Weights of a small mixture-of-experts language model, trained from scratch on English Wikipedia.
Training: 438M tokens, 6485 steps.
Below are experts of layer 5 (counted from 0) of a mixture-of-experts language model. Rows are named router (the router's row for the expert), down (a neuron's output weights, with its number) and show model dimensions 288-335. Each number is 128 + 24 x the weight over its row's rms, rounded and kept within 0 to 255. Numbers have three digits each.
After each expert's rows: "comes before" lists some tokens at least twice as common just after its tokens as in all text. This comes from a sample of Wikipedia text that the model never trained on. Tokens count by the router's weight.

# expert 55
router:116133134118154138111106190141174121143149125118120111129135131135111156150133143124130109154124121141130140078099166153111127145122139116166140
down0:113151100106136096155178118121139146161112156157171135097170133139140145157133118122164114165128119125151163100159113129171128136149146064139139
down1:084099105145091130119126148131118092108111133140103145101119144119150132156168109125127132101141126139118142135180095117073147144121134068092109
down2:111091111165121118124047159122110124124113135150161129154131104116083061113140126142108140160120088129130173102144102130176123122084127033100113
down3:090161137109120116176149112133141122109170121114086132068157152146122104124138137134065117182149146112125095119104154116068116137140118090125162
down4:142145120155111116080120132123091109141110145124103132100098116162111112159156131155141118176132109095137140138141115145124112129116106096142123
down5:129127123117157130134096105117074117111116135165070105140128117120106169131059138126120145120108136151145129128129160132149140099142077123153132
down6:141155067131130090146152130123098173133143104109153138116134138126138122125184116160143152136150125146141134071140173122120164139138137135108113
down7:130108173161133141121077076093122151162123124130126108164117141127155109133116095098156150117110129107098143116133145131121131107120152098148114
down8:158144129101124150158135085178128147140137123110122147118125102150145152159135125145084072144132136105115104160100133121110140135086140130134181
down9:121124133165113170143125158123108142188067132128117138127100095122156124120113143157133146074086135116144133132097138097128132102116136242118159
down10:120095108134119114136128138184116142165124141068112148140141176140116130126099102144146117138132153121122128169164100140146097144130132154119149
comes before: "\n", " The", "==", " In", " He", "The"

# expert 25
router:134122132094131119118188109109121112155113122128122116120111128176173158168121128152141138121136130155126134092160125149067155167097174141083121
down0:126165119118146149143115159109115139130096140068179122140133132133077097086158144109142134114171148124126137181160175148144121105153141131130100
down1:192138137155124100139155118122132092125099132112142119145158093125120143140147123126081154097133125088110111130105073104180068122146139115119150
down2:137163141099136172091149109172133147108117137143180163144118110135140116147100131143150146102146124123109104121126101105162133141151111112137173
down3:142157103108163137110148099143117189132140112152149078123103153110105122134136171154136097141167115124115101086151151139120157143102114120072161
down4:149096159107106097097138158123151164131121106140174125103129112140117117144116145135110095129113141112102110155109107151115103121115130175132123
down5:141178139153106116155144161120130102138102171164107118162144128115076123110108083111147142169115163151163151144129098117132119107103118120112082
down6:097121179144134136122110161107149145133112088128076126145123135102142151159153108111115172108116148126127138158148135090138122173149122139129134
down7:147132103123138107118084176105129135146149118129162116134108113103147199131151136103115141083136144145137114136148145123102120155110128134130172
down8:129142169143141155096179152124127120144148130118132145140077113145157152147164144120113152150129137143063193164104102137145145099166145109144096
down9:148060151117110096079186125111100117141146181128115128124130137127133129161134134136098119101124107138116107155098117138149170144109153108154115
down10:125165101139094134118104141124119069150129120144147156134149150157140125171089166138126127168153124138134140117143140166156147111128147133159152
comes before: " the", " a", " an", " least", " his", " American"

# expert 39
router:124084152141131116129125131118133101130106120112122155112113150170118136148105092166166134104132123141096110121162138109108132159115127142101100
down0:131138099122137157148080170143130163088085136110164105140104126141093153136150147149139092172161180149156081142126090099133095143109105162131150
down1:146136147125117137149137145117146135139146154120158161155115113127120144141129144150071152101103111122132093160100143127108113109135128145135106
down2:146103149113108103129127159170151115111104132115118125124138138163145121067082140120138150137123123132158104162120113135113111130157121105086156
down3:148094145147107087106124139143165162095139117151113153087122104131131158154161086165103148141131114097130112173144113106112152148097147136124124
down4:140157108140134178121101103082104142135129118137120173122103123111150105129151124120145161149151092134127099146142096138140137102158149155141124
down5:174137115164129138123109103149107099177149112128139103120152153157104107124143100160177142133077127124138114114156123186151137112133149120132112
down6:093152083133085131125108162109149069110090139141186117122145184126096125108108153114123103125109124113136091167131105162098119136142144114102144
down7:099118173129139072129156118127116181082162129114128139145121161103126133071153171117124136104148086154129092134152101134179135131140126148188128
down8:135151124097174160101151141139131159084149134112126128110152121148118145122075117133099136126127088138154141136153154163138126127122105104146200
down9:143138161123156126155156130193142175120117115066089147068065110070120137124151125161133124153094125091141145124142131105130142116142133119134080
down10:134123140123146122124099186136158127113147132118158118147153137133110138145109146089183129122135134133114125123132174102082095125130117126133143
comes before: " |", ":", " (", ";", ")", " –"

# expert 60
router:125113165078135137130158144133134134135128091111120133138131087166142143127141154167149077113074130168099149106122132166081167098155161145122125
down0:136136124130105109123144114115091145139137153142113130079099137089165136120102102155122177151127121112101121134093115122139136140123137096079106
down1:103140103154135146100128110109140134134160127125094148154154165097118122116091119154171127125112126112145179142109121121169090136143136168083129
down2:130137117123115140129118146079133093141099146097128132124131137107171082115119099140092080146120116135101132147129118121127122150089139130140108
down3:119146125087117149153161144177152173140135090132101167129136167125150103120129124156136137117150132156128143134136105085120107098115108162140161
down4:161083077162122103141092164126084142105109100129118148091148130095106115112118111133161145149107134137088119127134138147138151118126098166077104
down5:112168139192171104153160133152138161171136142082128151117121134146132129131134118129121127122131146093144139126086124133101177121118129110112148
down6:099134137128128082142171151148080091123107117144112128108141104141140136114198198119171098110151135128100150089112120127117121132109126143150106
down7:152159101146195154165114135149144125159110097146173110103129139132122132120092114137131165120141095135168136151145120114120150195167100105187128
down8:161124153150139138121139112119125096137104128148131111137125146117121130183130098110128145116093125160133100111180162099102139091144088162134116
down9:110122152100150144109130131127141122128143127097123111111155121124130121090108146143140132137131135144132137157134095090129079091141151137121159
down10:096168106134181119112066143144154127144135130131105144128142129138121127137102127144064160113142148129154093123111137118105101148115086110099122
comes before: ",", ".", " of", " and", " in", "ing"

# expert 5
router:109115125125145138090124157108115157141122091118095160163106103158148127145172137179142131121120131164183142128112140127127140127114136123088131
down0:111147118120121066095103137150113179089120126118141150113154130133133137124152123185117135081136127129102109123126135132089144118096128120149133
down1:099136103139128141091105111103087124124136158164132105098128122138123136158143137086101126160158159134112145129131175098128130111107097089082083
down2:136124121126102093138153137097108081127079161159141184081109172168162124181138104111109114159137151142175130144152122123144135113127154099106171
down3:115116117150123125161094137129081112159155168096116113105104129135116123169111096113134156113112164126155148109141106126094109122118143106124146
down4:144128104155109152135146181120137135164107092155074159138119136129159111137115126126144125135131093141162178157101121095136130100118109128106161
down5:208115131116145094095100150148140063151147120127105159123144118153102084114085108151174123134147119133087117138096136182154128099123111157132108
down6:109147120114109193158151143154117083069125115155072141109111130118094112140119113096152119113146132143102108116123091185115161095106162075163134
down7:136102129155113133125091138108128121163142168151109170161178154113112142131182146119116123129120113129122113114146094116123090165149120138125117
down8:101139087117148138143111108137082106146098117132104094136140155123114141101147158140126153120169153131153120115154130143144146111156142110125110
down9:113113126116138122150115134152145088074103084100114139151146107135149115106180103138110104139109141126112117147192126157114110132115134153132105
down10:119154136117107130100127103139087107117116151145114115134098111086125134109150161141128113176094130146153084121152143160159125161127108127137153
comes before: " the", " as", " a", " an", " \"", " by"

# expert 15
router:133110130110116131144186122115135102142131148113080138152122096150161145140143152121113116105085115135119146092159123160128113147142141142077107
down0:146115122108121129150094105139132141162109144131114143176114104149132136141143122159068105115141121130142136167119125118152132140098110127076130
down1:124134098098139102152168151100106116154107162102102178136075119137160161144107093095124101142122137130148109130124146131140165090104146094122142
down2:130127087138103074173144143123134111130122122156096109151128129111112123135124123130111112172120162123163110090090110104170102145117114090172117
down3:154179124128080148124136105110115155126126159099151148132114147154151138114107117076093137121126178140098131163162087147131121099143130159096112
down4:111113104121142130125126136146140163122133147087111148083133112114171112088110117074113165166156121119111122137095133117126047106126150078150118
down5:127110146130134133145126129141126171149136133150142138133126130131124174147117103121155158124169119123159144150116145138138162144098111121135106
down6:125164164094154105097104130114107154095130127124143136115122120092164116122134106108127103136097193088141141160132116135138095093147121149137102
down7:163139128130131137136137120158120119177115091126087091119110133138099164135141147165128120114144138140133132115134106124109095114137135160128184
down8:118118150122154122148142139161076112086158146096135127099160104143143137100099130122142188113126101135115119112156183096156085150110154112127138
down9:120118156118150164116144129146128145135147095147127127107125138083158156098119102119126117111161121144114170096153171089114131115117147155141129
down10:163127095105169121134106122147138144130101120126118117117118114179120142130125153173132098103162107144174123158104150106149130123120135167127131
comes before: " a", " to", " the", " not", " been", " that"

# expert 12
router:085112118100129112123126126111133117103135107097166138181122109165116132165093133119105116185083161105142119089129157150127141099149118128135094
down0:094150129162100135150108161134139112146131107122199144098151153085112124119131110123121122164093124147173125158104103113139137161127124117115111
down1:110107103106128140170131111133094155131121129115164154156112125133134139132107115161099134116118130129110152125133161115112122080131122163140150
down2:133113151121109127137122141112154136127106140094130115127123143129113065110127118103132129131151159149122136132149110098139173127118115150131092
down3:089117095124141122120115128114142129120131108150164165133145093118112148111120112101143155114130123137180119123118138148125154126137126137137161
down4:124073161124146178169091120146125178103099143136145139135167140150135131129119121107118162132135139116102163141101164105156076139171115125119131
down5:138146137128155115129126118135140159095111182162089158137111103110165126140108127124124085137117159127170108147098066164077106149154145083117151
down6:101114163149137130138096123080111146132136139145111078101109150129131150111102145176079142136108136104121162149140121109174149137155111113125109
down7:097096159098159141097148145147127163086116137102127150133136118145082129121110103130110107093145100140163096146099105108145127118197134122152100
down8:141127149122122150119114121131143093174118114163125105096176146148123180092122131180156121120139143131151121145140137129150141156136144152140142
down9:118116147137113120132108111153146143128109123119140156090138105134140095112145150114108109158142149158163104115133138111136174100154140136107085
down10:118127169106157117155124115174101156141131132125110147127139113183108107137116149129098146085156087102120116134189185115112155163145100146124095
comes before: "-", "|", "\n", "=", "===", "See"

# expert 52
router:121143140114148108131125142093173132147130111140160145127142136124174134147116140155122142114105130139149128076115173124121119143140107135121103
down0:079123127170126199092125128138103139137147136107156149120155093156148120149144108127174120115138166140128129146115156143110125151125129149116140
down1:121131173126111133153123114124153117127121168135130186094133139123126122150151085101115110126082145137145113106146118127098107141086178118117147
down2:135092126170125152153105171136117140076131144121118106122105108111145129080167125117101093075173188084115130118118147117131134155090124123127139
down3:166107123152116138117153115135113187165124084163145083167098098106138118149080136106096140124139156067126112144108115124183065108077103152117131
down4:135134117147105140096115123125095121112122125152127166141150162125140110108139143143126124132131110147151101148174127114149163125163127120089092
down5:100147088156170135131097104131166131159118147132123113128163129138100093156134104130147134124137128109143134113122156129084105115132099131123134
down6:110130139147176111153158172164110102123168150091088144090110124124114127105130111112164169111145150157128085124132133134142178112164092177167129
down7:149149124119139122200113153129099171134105151111148118125130130141128091150108138110139144131129139081093132146152130149134152142104120134120092
down8:042131108132124132167119107058122121145130135128099097139118140131147116139138137127132143204090122132107133146076104106112066108154127107137123
down9:155102137129127087124074090114135141148152151127120126121148108145117104082128099176105107139153134140114114156121130176107128160123110160153188
down10:144097128129115122132156107146119105151074158088155125105113135078063179125130119118143121184126115125163120110141107143136121139146173088173092
comes before: ":", "=", "==", "===", "Personal", " also"

# expert 18
router:105138128127129103139147156157143089158134126127130144128127139193165139137138125198120084130117135129137115132138136140162124130130122157117134
down0:163098173095127143120112107090147161098111167103134130083192130166102119132119168107146090133117112129145095109085125112092125125071168149128099
down1:114144133133083059165067130118110174104119146153130128129125091127147150084175144115096145133163094120149131127165151123153125143128113118153120
down2:131145117146055131096178121128115138099113173130117123122146144142146170163147148170128164138130150148140126160127091095157062129115135116169129
down3:123119125136132104114127144133097113122104131142106184114148145087121117110107102130132152143098117120114129156120126088143131135090146181135130
down4:143105141136126088119122114160117113159123135125134113114150140104129141111133126098111115079125117142121143108148113154133122147073109115139104
down5:123133157115173121111176130099098150181110161104089115113138170105125125136119125124121101170088149123110139112126133117133110115139141150155126
down6:127130160126146112125105136126115179130129142103098180167088115168082148164119142144136096133164152120139116103145081146165162121082127139116103
down7:147129128121146139167160112129098119152140112150116127089124110108113145132141105117163146142101106119152132124113099183119135149187092142151082
down8:118149112118128152130131133116165117137116158133092075162144102106130122126102033123098112166197108107153155107131160126104091168111120176136153
down9:131146119124144124148092118114167139138072135136144154121154123138076148126116108129138116118097161095116094128125138113108168127145138142095118
down10:154100157113166108140142110121125104150107146147133136101100104097146141149122102113133134120159146134095126116104141136148099127108071140142142
comes before: ".", " /", "°", "′", " JPL", "00"

# expert 0
router:138096120092112104164108155147162136113156124112150156114165154146171149123124128181169177077093114185145190067104141165104155129116172139140110
down0:103087154106143079145135148113153163123141125152099118145148136106110102073125085133114156145111109118094163156097112117148124134120109105111140
down1:113124139141136093114129162151144113114131123137135117130114120135133120154123143127099159145133154140178112113070142132115131173143138110092152
down2:159095122091151097129129111120170117089079122104139116096167104120099136087136145097180120095126127134122131120084119125150100121097164115104142
down3:120195131113120126166149104146124157141146111093114126135120138100105104115129169140185118093144114136113137173127128155108090138104127168116112
down4:117131130151144093128149129100150099112115133121132116099137112122116129145131124136179139121117104141086146100070118148137130132079143117100110
down5:091164092159158121171136127123089096145157178140130184123133097146124143141123114122126150102133140137157115128126155119138136155130153134120138
down6:114124134120104094120121149072136140128096113139159129129136160083133131118150103139070111099161075128139152141137129130102119155149135104108127
down7:100145094118131133070126141147113108135128140163115095136148108105147097135140125173090117152116144120126121123116115120150129100170076110090148
down8:161135155099180111137130118140116167177154158086117136119149109046137122109099112120070137135174131146099114137126122184107081132134134110138129
down9:168134131132128113147148113092058107150124123126124113124137139118154133143133054118118128136102137124135134141149153174108154139125149100104148
down10:107147105124161111165112133115176144101114147125133103145109126110158145114101088160144116127100122137127130141130147151109087122140107121170145
comes before: "\n", " |", " =", " (", " is", " /"

# expert 14
router:105114155088135118098154143095140128149141123136097123110143094170129122118169145136121097146117129151121132083132128165130142139156148103119117
down0:134098138162114090140144057148105139168164102119140132120105110093141138118137078173100144140122136113150167142135123168150138090163142112136087
down1:157189088134141111150144129141183104159173111069128133153141141125140073118142134175146120112125119094084107111141100103129078134162131149122122
down2:125137182142112118091138140102089103154122132131112148135080077149130094130156126180138101143121115117092119130101097112160130149165101145152116
down3:133125133124126136095116162166184132104140137148129137133107124154162137135137131119073135141169103155069093137145150105122122113123135129151134
down4:160122128145091145145133125157128159117091118123141137123168149125095111075148149158078115134136121138108144117144140087092123108111166103133146
down5:132158124143104139145102145120104113085103126147123141132152111163109087113073080151164161140115101110125079167118127119175099106121108120150094
down6:112125159121124116161094099126080064121114114105121143105069147116115144123136066156119145126119147118154146108139116100141112081118157070139125
down7:116144119116142167173109121117163172120149120112150127110090155105162141103122121109161121114134135137148125130180143112094149100109120162130129
down8:132110101163129112090134117145122116163136119127113149144133131101155151156076116107179150109106137127129114141113133104095142161114121095100086
down9:129152119135149123155104132108153127103100121155136128116116159134117110132125133127135120112121117141108138081089163095111114144074105117165094
down10:107110135091085114144150118146131080144095089119105061106125100144092146135129135148138161133118128087109117112088142132139124102146111124164142
comes before: " the", " to", " a", " his", " that", " in"

# expert 11
router:118116165123134105127172171120082102098136090111128112127161120163130169138209114176121161112123128131160152111170131179123145147131142174144149
down0:128150171173100114108167100088127120163143136134154091128149110103154137127161130169181138144122124098152126121156109135154076126174144102127153
down1:173092139129093151135168181170147107104128132145123100112125068180123072178159156115132165073137112097135143140105152110135174121136104116094125
down2:131177133083170113125101164106141138085142169136142137183110111136122146100105133122160093088128141126136126127120110131127120104186131180115175
down3:144093141117144150150094122120103110132086141110091090109151145104129145120127135150163110107158118106103111106153100167114114179147146122146108
down4:159082099104171118158117178143143118118075091088144148099133097174127146124137144127162130127135155168081169131118125134079110090114121201085138
down5:168121084116133133143120124118098131152153103125133143149122183103141107131149123116094099114146151125156133148142128125122144158126146135126168
down6:175179159148140173142088117122115117144093143092145163100137140136126108080164166147136176141108075131140114139104142120104163109119122127129124
down7:133116167110138102181113109133118137134138136101120157145132112107115123122136102084123127181137113166148128117104124108132128137163113112163143
down8:099126142113118116160101156140137172131107116103111149081171105091121139146082114108148114194098116140114119138117153115141108124114145094152148
down9:120122120157085144191150146119129121143136122093081099148108132154132136173162140119096141149106184088122121092096095139181110152118153076104090
down10:143124141127172146101116176181126061147137121156161136201170130101112143115132121130086181108151129129166207163173158161134102153119108181147124
comes before: " |", "W", "N", "0", "E", "4"

# expert 30
router:126119130102112090120152134108151124135142099107158162152136157138178117161136126137151143133095127136184149099151145143107115135148134137100144
down0:099104128140128161100135107142155137105100187143134122116083100113106118114125123101144158149117169116053076118143109131133137125133119132094141
down1:158076129136119094122163103187149117145133108105089118117132134142123157161154103155123110147118131140173126118058128136139109153122134129148141
down2:147137096147124130149124150135140132112095102112095117102103147111167135117123146140174132096098164089169109124123111132090097079146128098134146
down3:113137126097121162142111165161123130138163125124143136127112135117109112089134107134142145124112147112098106127133128132114111107149166101173102
down4:134155113133130104111140145126124119130150160116141119129169134109123134085150134119084130085139123150115067090150104101098127108119090090145098
down5:139144123109087086096171109132140152129123121115085114164146172098068139106127140122091130152046138158174143119154149097147106111144139159175098
down6:123218178118188099161120106092118080138108133144141122092148115128127148139052090111154143128141143133115158141133187093105096162134128133151141
down7:125116139145084103091142125129133106110126106177158089139123148112143125195116123095169113141151175160150123160131122123129109136094150105166113
down8:136164132156148101139116134137123089176142094144151125119110168117123124098094101149151151146127124119127125124110123121103169152107121151123112
down9:138129148138122102122157091074127126093155159153132113120153126129139139139133151087130135146136135149110161122146145088112098086152141097144125
down10:127131092159105116126166129131064094133133127118125125132114086162091172111110132134124159133130102118132144117146111144149133133119147145128133
comes before: "–", " |", ")", "s", "),", ":"

# expert 44
router:145098157114147121130158147106161119140137088094113160149161154131176151126158157145109086091104141127114135075128131093119154143124142162086141
down0:122138134099139110078099164133123134088136111136136071146139109129110127151099117127130125128151133141134158131109105149146153086136107115130169
down1:151126113142133123105097086115140140104103110129094138126130151127153151181129110137137114146105126120156141132150108108170101138163117179118100
down2:128123088113111115143088156068138098129161176121108152149112133127127101100135140135161154147112094174131171155092130118153169163099079146138081
down3:086112147114171125120125113148112099155134127142137120160093112129151120156166136104178171153193144070126111138129107141108158167119146085142166
down4:147123106120119104147113120137140126212108119114120123144092119147134120140140119171132137160123119095159121121161137118152122112096125135164134
down5:109134140127133133097127140077122097108158121123158123134132145136129124154086099088133073135127133105130118126103116099129104124102112138118136
down6:181163144128094107121112148110148164072114166122157120123137125076152126111135095120113124104165137170123136152155138125170154138095109144102091
down7:079159127187159117091120091137153117116145116157120121149124160108163108158116132138110106106143131114177132162115160131112102120085120173117152
down8:133132147110147120143105059165119138142139155129116082103120124126109107116127119139135110179154123115140103129117127110150130128148103121190108
down9:117122113115152119103096101124065167168140141146123127140148141100154099175120155150131122141119106112149157109119137121088102115114140146150139
down10:124135124133125127131147128129091112165103109148160141137147136156148068108158116103116051134119112112115141111154169112164097133133100151102123
comes before: " of", ".", ",", " and", " in", " to"

# expert 29
router:118107168125145168157176143118156172167131155116115113141108169121126155143143127167134136123127139166112133084084147155082143114169171176165100
down0:136116145149136126101116131113142138107131143145137110149117160143178102138155083179137107209134103145150138122127131154121129107115123126152114
down1:151108108112093156162098158110113128126107144121142110133119149101122136150102117102116133135119120108116099121110106148133135157087134105180135
down2:148128110110113129136152114109147231113160126148141161135128050113170115140119108164138131133105095163143131147093105126103149158086109143128113
down3:124120107111167127130144135150116156098104117086151121118152100118144155117061143162092130149131155123137108101163102147115140144151172081102171
down4:128115131141126105120120108133142102130129135141104082076121102154103116103135120157120119121136131134172113079123105131094105110137091139125133
down5:160120097120151128135124089161149103136149084071113120123163118119122105118083116121146102116118128135164100164109114093124142161157103168121115
down6:118140168132117120135107102138135115127090152163175137129136110098124084107120175060123062155124082131113119118181127083129108098102122103126116
down7:132145084096104126138074098153095128125119114105142158084118138084092129114161122086098131135134080174118090105095109139139124136090080140130078
down8:146132092163132107119119098118115184140151137118092102132111123141124098154134104125130120133141059150131136105108096144129131156106156106108154
down9:111096121138152132121105102133077111130140119105103146138109079086155169148065171084114119141113153136127102109121129133131075108179135143133121
down10:118129109129104155129087178147135128135140138099139126125124112147154107176132112148120140121126143123115118165115121125136141155121113136116074
comes before: ",", ".", ")", " he", " –", "–"

# expert 50
router:140100154121096126123152183117099115166130145121131121135099153135144146174162108175125158095115114116103122113169123105128168099110117155143139
down0:130137107100142201104143178127118099119121149114120144149166165127118154156100124140132153123114107061131098138101118134130202128111130160103104
down1:111116080096128184095149122125147132111115129152143110141121121120153131136127124146090122123157133141130123139144145170162166067139117103156143
down2:122173138143166100113118193138116176110168133126140127092135142093112148133121142121123049112127148150144118180147106124108116157163102121120140
down3:115176129116126160146134099113136156157165092095120117126098096120121119147113132126152112133097133171179160147137117128125114193164117110151131
down4:117161139109145126126116124148100101102107106131151153100105117147116127165131143114117167146114126086136092099130120155125146142127104152129087
down5:145145123109093122142137153107130110098107133140166147117149130154100117092135157160143104134132132118080119130125086107120164165120138115100127
down6:141165135139134138144075143117127152144111146081135129142118160152059107132121095103114156207096121153154133103142147160147132096137125137085150
down7:121092061133135139118158057159128118124173130099114158122142117114129144106122106161077130122148145173125145121161156183124120101113143120130137
down8:114122109122138134102115111123147105137114124150149137107139150110150112181099097133155091124138137120133115142117146183116123159107121147156113
down9:104110166144087095096118126114099151131113145135127133131182103179129109126097155146134123130122174137133109150138128110103162099092087159155127
down10:140152127096183131167111122105147135106116121147096128165114109165145089087102109139151090097167128123110086127141121135154158158104146184085123
comes before: " |", ".", ",", ";", " in", ")"

# expert 16
router:156092086126178122138171144127148129132136144101081139131124119154171134140133181168116169094137131113131153050138134105137163162161140122127113
down0:094169119132147136156145119159115134086116141180149146167141175111112102123148111118091128095095152109105159130117109118110155122138170140085171
down1:123118110145146114116142130109121143131147130163089110128172114097136126105114101124150131155127142138154084095141130126134125095127145124151124
down2:153166099086135151126085114114107124169137114108154164130127130103131097111114143098100117112116108166169132139148138185132121101067111155143154
down3:130115122141136121124107096164141109125127147102081111117163153125194097121123135120128118113121132131133147117118162135149125117155144143149127
down4:133118123168083105076085163144080105148098116162129094125067113114146133163116115167175186106172096133162148150133136117127125129157109125122108
down5:123111096064124094116103124163051104132112146141134117187126140140163109127121087110123120148112135129128145150153100134104103127107190130176130
down6:130085164154114136141131120093094142151106146122137125135111162120134150110089122107127114131148153130144108110191134114146117149120128125159075
down7:129136138143150166169137141122130142130153157123157103123090147132135152122128122108132129113149168137144145128142144142147110150157100119121185
down8:150134129132097125110103119160157145149126091134183153125188140093122122141101053098138104157105131149134143113137076151141133121120141131160109
down9:149141154126142090152148100124098146193103098118139119133119089146093161167070128139162116109114151110085090140110178132130112156151111148142110
down10:118182117119118064155108123098139133139120126134091089145101122099119103118140102127099161088117186138105116149125104151148116100115174133128109
comes before: " the", " a", " his", " March", " its", " their"

# expert 13
router:151127097130167135131117170086160149147167097114127155115132087094142150140134147106168140111094111147108183121102147148064148112142138144145144
down0:124120134129093096117136129110126130128136137110116150120115113117118112098122129084136129116121161109130126120136130127126127138125130125145104
down1:149163148118117113145138106131145173110083135121122111162129168099110093104090135116117139117127132136104129120148128092152077093134115114095084
down2:104119119122121148119150139095134117121146097128091138142139107121141153114177153128141129145126124159116114115135128168145120114138082115139165
down3:107128124127090094107081139131119141145147110112111116130163136201079165104134122097138171130118082140120129120114113160140149099126156111145098
down4:091071146109157128124131130185139131115096152131137107158078135135156145120162124132119091148131140105104136155089114129093122115139108136136155
down5:135097134167147177111144136107124134124136150126090172118119135084125090144201139109128130143161149140164143117158176127136126133136123103123062
down6:108132131089128139160136103142128124145134113108093122125090132141103100167114098133113118120128117099133092168115125155118127131133095138098122
down7:128116130112122138096098111127173168133174127144148128118127136152099118127122115139099133161129124122132109114140151138113152130151108150117082
down8:122136163132147092106107161116145127147158173137147119111141124131127132110060070087092131121139143143131105147141174177153124097114149132149121
down9:134110127135134081144125123164120127149125112089147122157104155094066125104141135127124106140123124101136145114138115145174119142170130131131177
down10:120154146102098144107134159148145153123166142126106155140157140138131129120103134140146104078090097114106139098100096110158162140143110088184122
comes before: ",", " (", "'s", " =", "\"", "i"

# expert 35
router:139094077131131112097144113110131134191153146155120124162122109128142130153158104118114121125092146096163142086119121130115144139113124133136110
down0:137122117095087116096112135125195135122121158126119100141143121112125103180171138121098166117091109133120105147163170135092119147121109085127141
down1:166113143120133090136132156139110121150132103119148128156130141127098121161128137115089108108145105085141116165142125091148145089146160076110121
down2:114154102155076125134122110084133143117071123128130122150129141100148118107140134186139173119149132128129139130131124127107116138138102113122085
down3:150143157133077128131174123120124103156109107161149157119145124106160124169101150136124147173130128107125108175154140117120126139111099076093085
down4:146142138141144102146137136172090104107110103172108138131112151098129103120148146151170158104103121065119109173101149141096091148132150147085093
down5:098133095086155134122061127128107115114134115115114121154149151126168095122146096132165135128112107138102130143165171195121156124123129131115137
down6:175128108161108145105112098142138155148159121167115097094129141126171111145118120132074127138109153122170151133133113104149176121116101080119105
down7:125110128086146158097145078120138138135142144127122160143125155106147131133129127081116159131134152147107100131112130149085152115133122151136126
down8:158169115127090131151157132105146166162134096128142151092146095141108119185127140139185122130150143126090133116158136102100142092159088120152153
down9:141115136103108133159142071140126175107121128114169148109113138139125133113116066130158124137164140135118083113129170130198115138160135079136139
down10:095103181077148116138089104134125142165123059120162094129114199134131129072118153077127118123137130132120143135145126077103145147068127109145160
comes before: "\n", " ", " 0", " 1", " 2", " 3"

# expert 49
router:164079118083171139132139133133142110134153126128121135140110119163125136168139106160150163136105130137159135061125151145069127125149161172140130
down0:155116126160150105117110109133116157128146098135178125172135163116143163092149102120122095113134099079112132095125145152092143148077093129164135
down1:122118121109114107123116126137131095180117123104140109128131118130113136108105116138114075146096127143127132090116134121130103138119180150157136
down2:101154064110139121174148066126127132150105180108104098155128075143127102131122120102158139138123151177133129149153131103144123110099153129122117
down3:080113131149127138139138129150171126063161185152159160131139184125090134150118151177140108105127095146092137126154093104073097108111144133169105
down4:180129130096111130131138115158095154128111123124149120140107121122138163110151124125105091121124175079124161103108115109160105137097148098127111
down5:138131140126122128107097183121125159150123113137142107139126120103125108182127140148149132118103075065136111199110121123115122117110127102129145
down6:117145104088127134145153099125172096147126103124086109097156135078120122103139100122138123127096152124135070112120134113121147118139110153108108
down7:139136152155092108142113152124121117114146145164161150136134110132122145106118133106096131119159143098151183119160116122148148122137107149119090
down8:149133116092141131117108103102094118144147137084059147093140126118095139174135135134125102155116132144097090113071113158152163135086142113194140
down9:117134160181140084140127127102071139132104147099162115096134177106121083130115094113144086121098109146123074129118119137162104107112136127168125
down10:130127105095109115130121123109120135125119094134116115156133099083104078131131141114127095117109192097128079130147131147157093152079131157079126
comes before: " |", ",", ";", ".", ")", " ("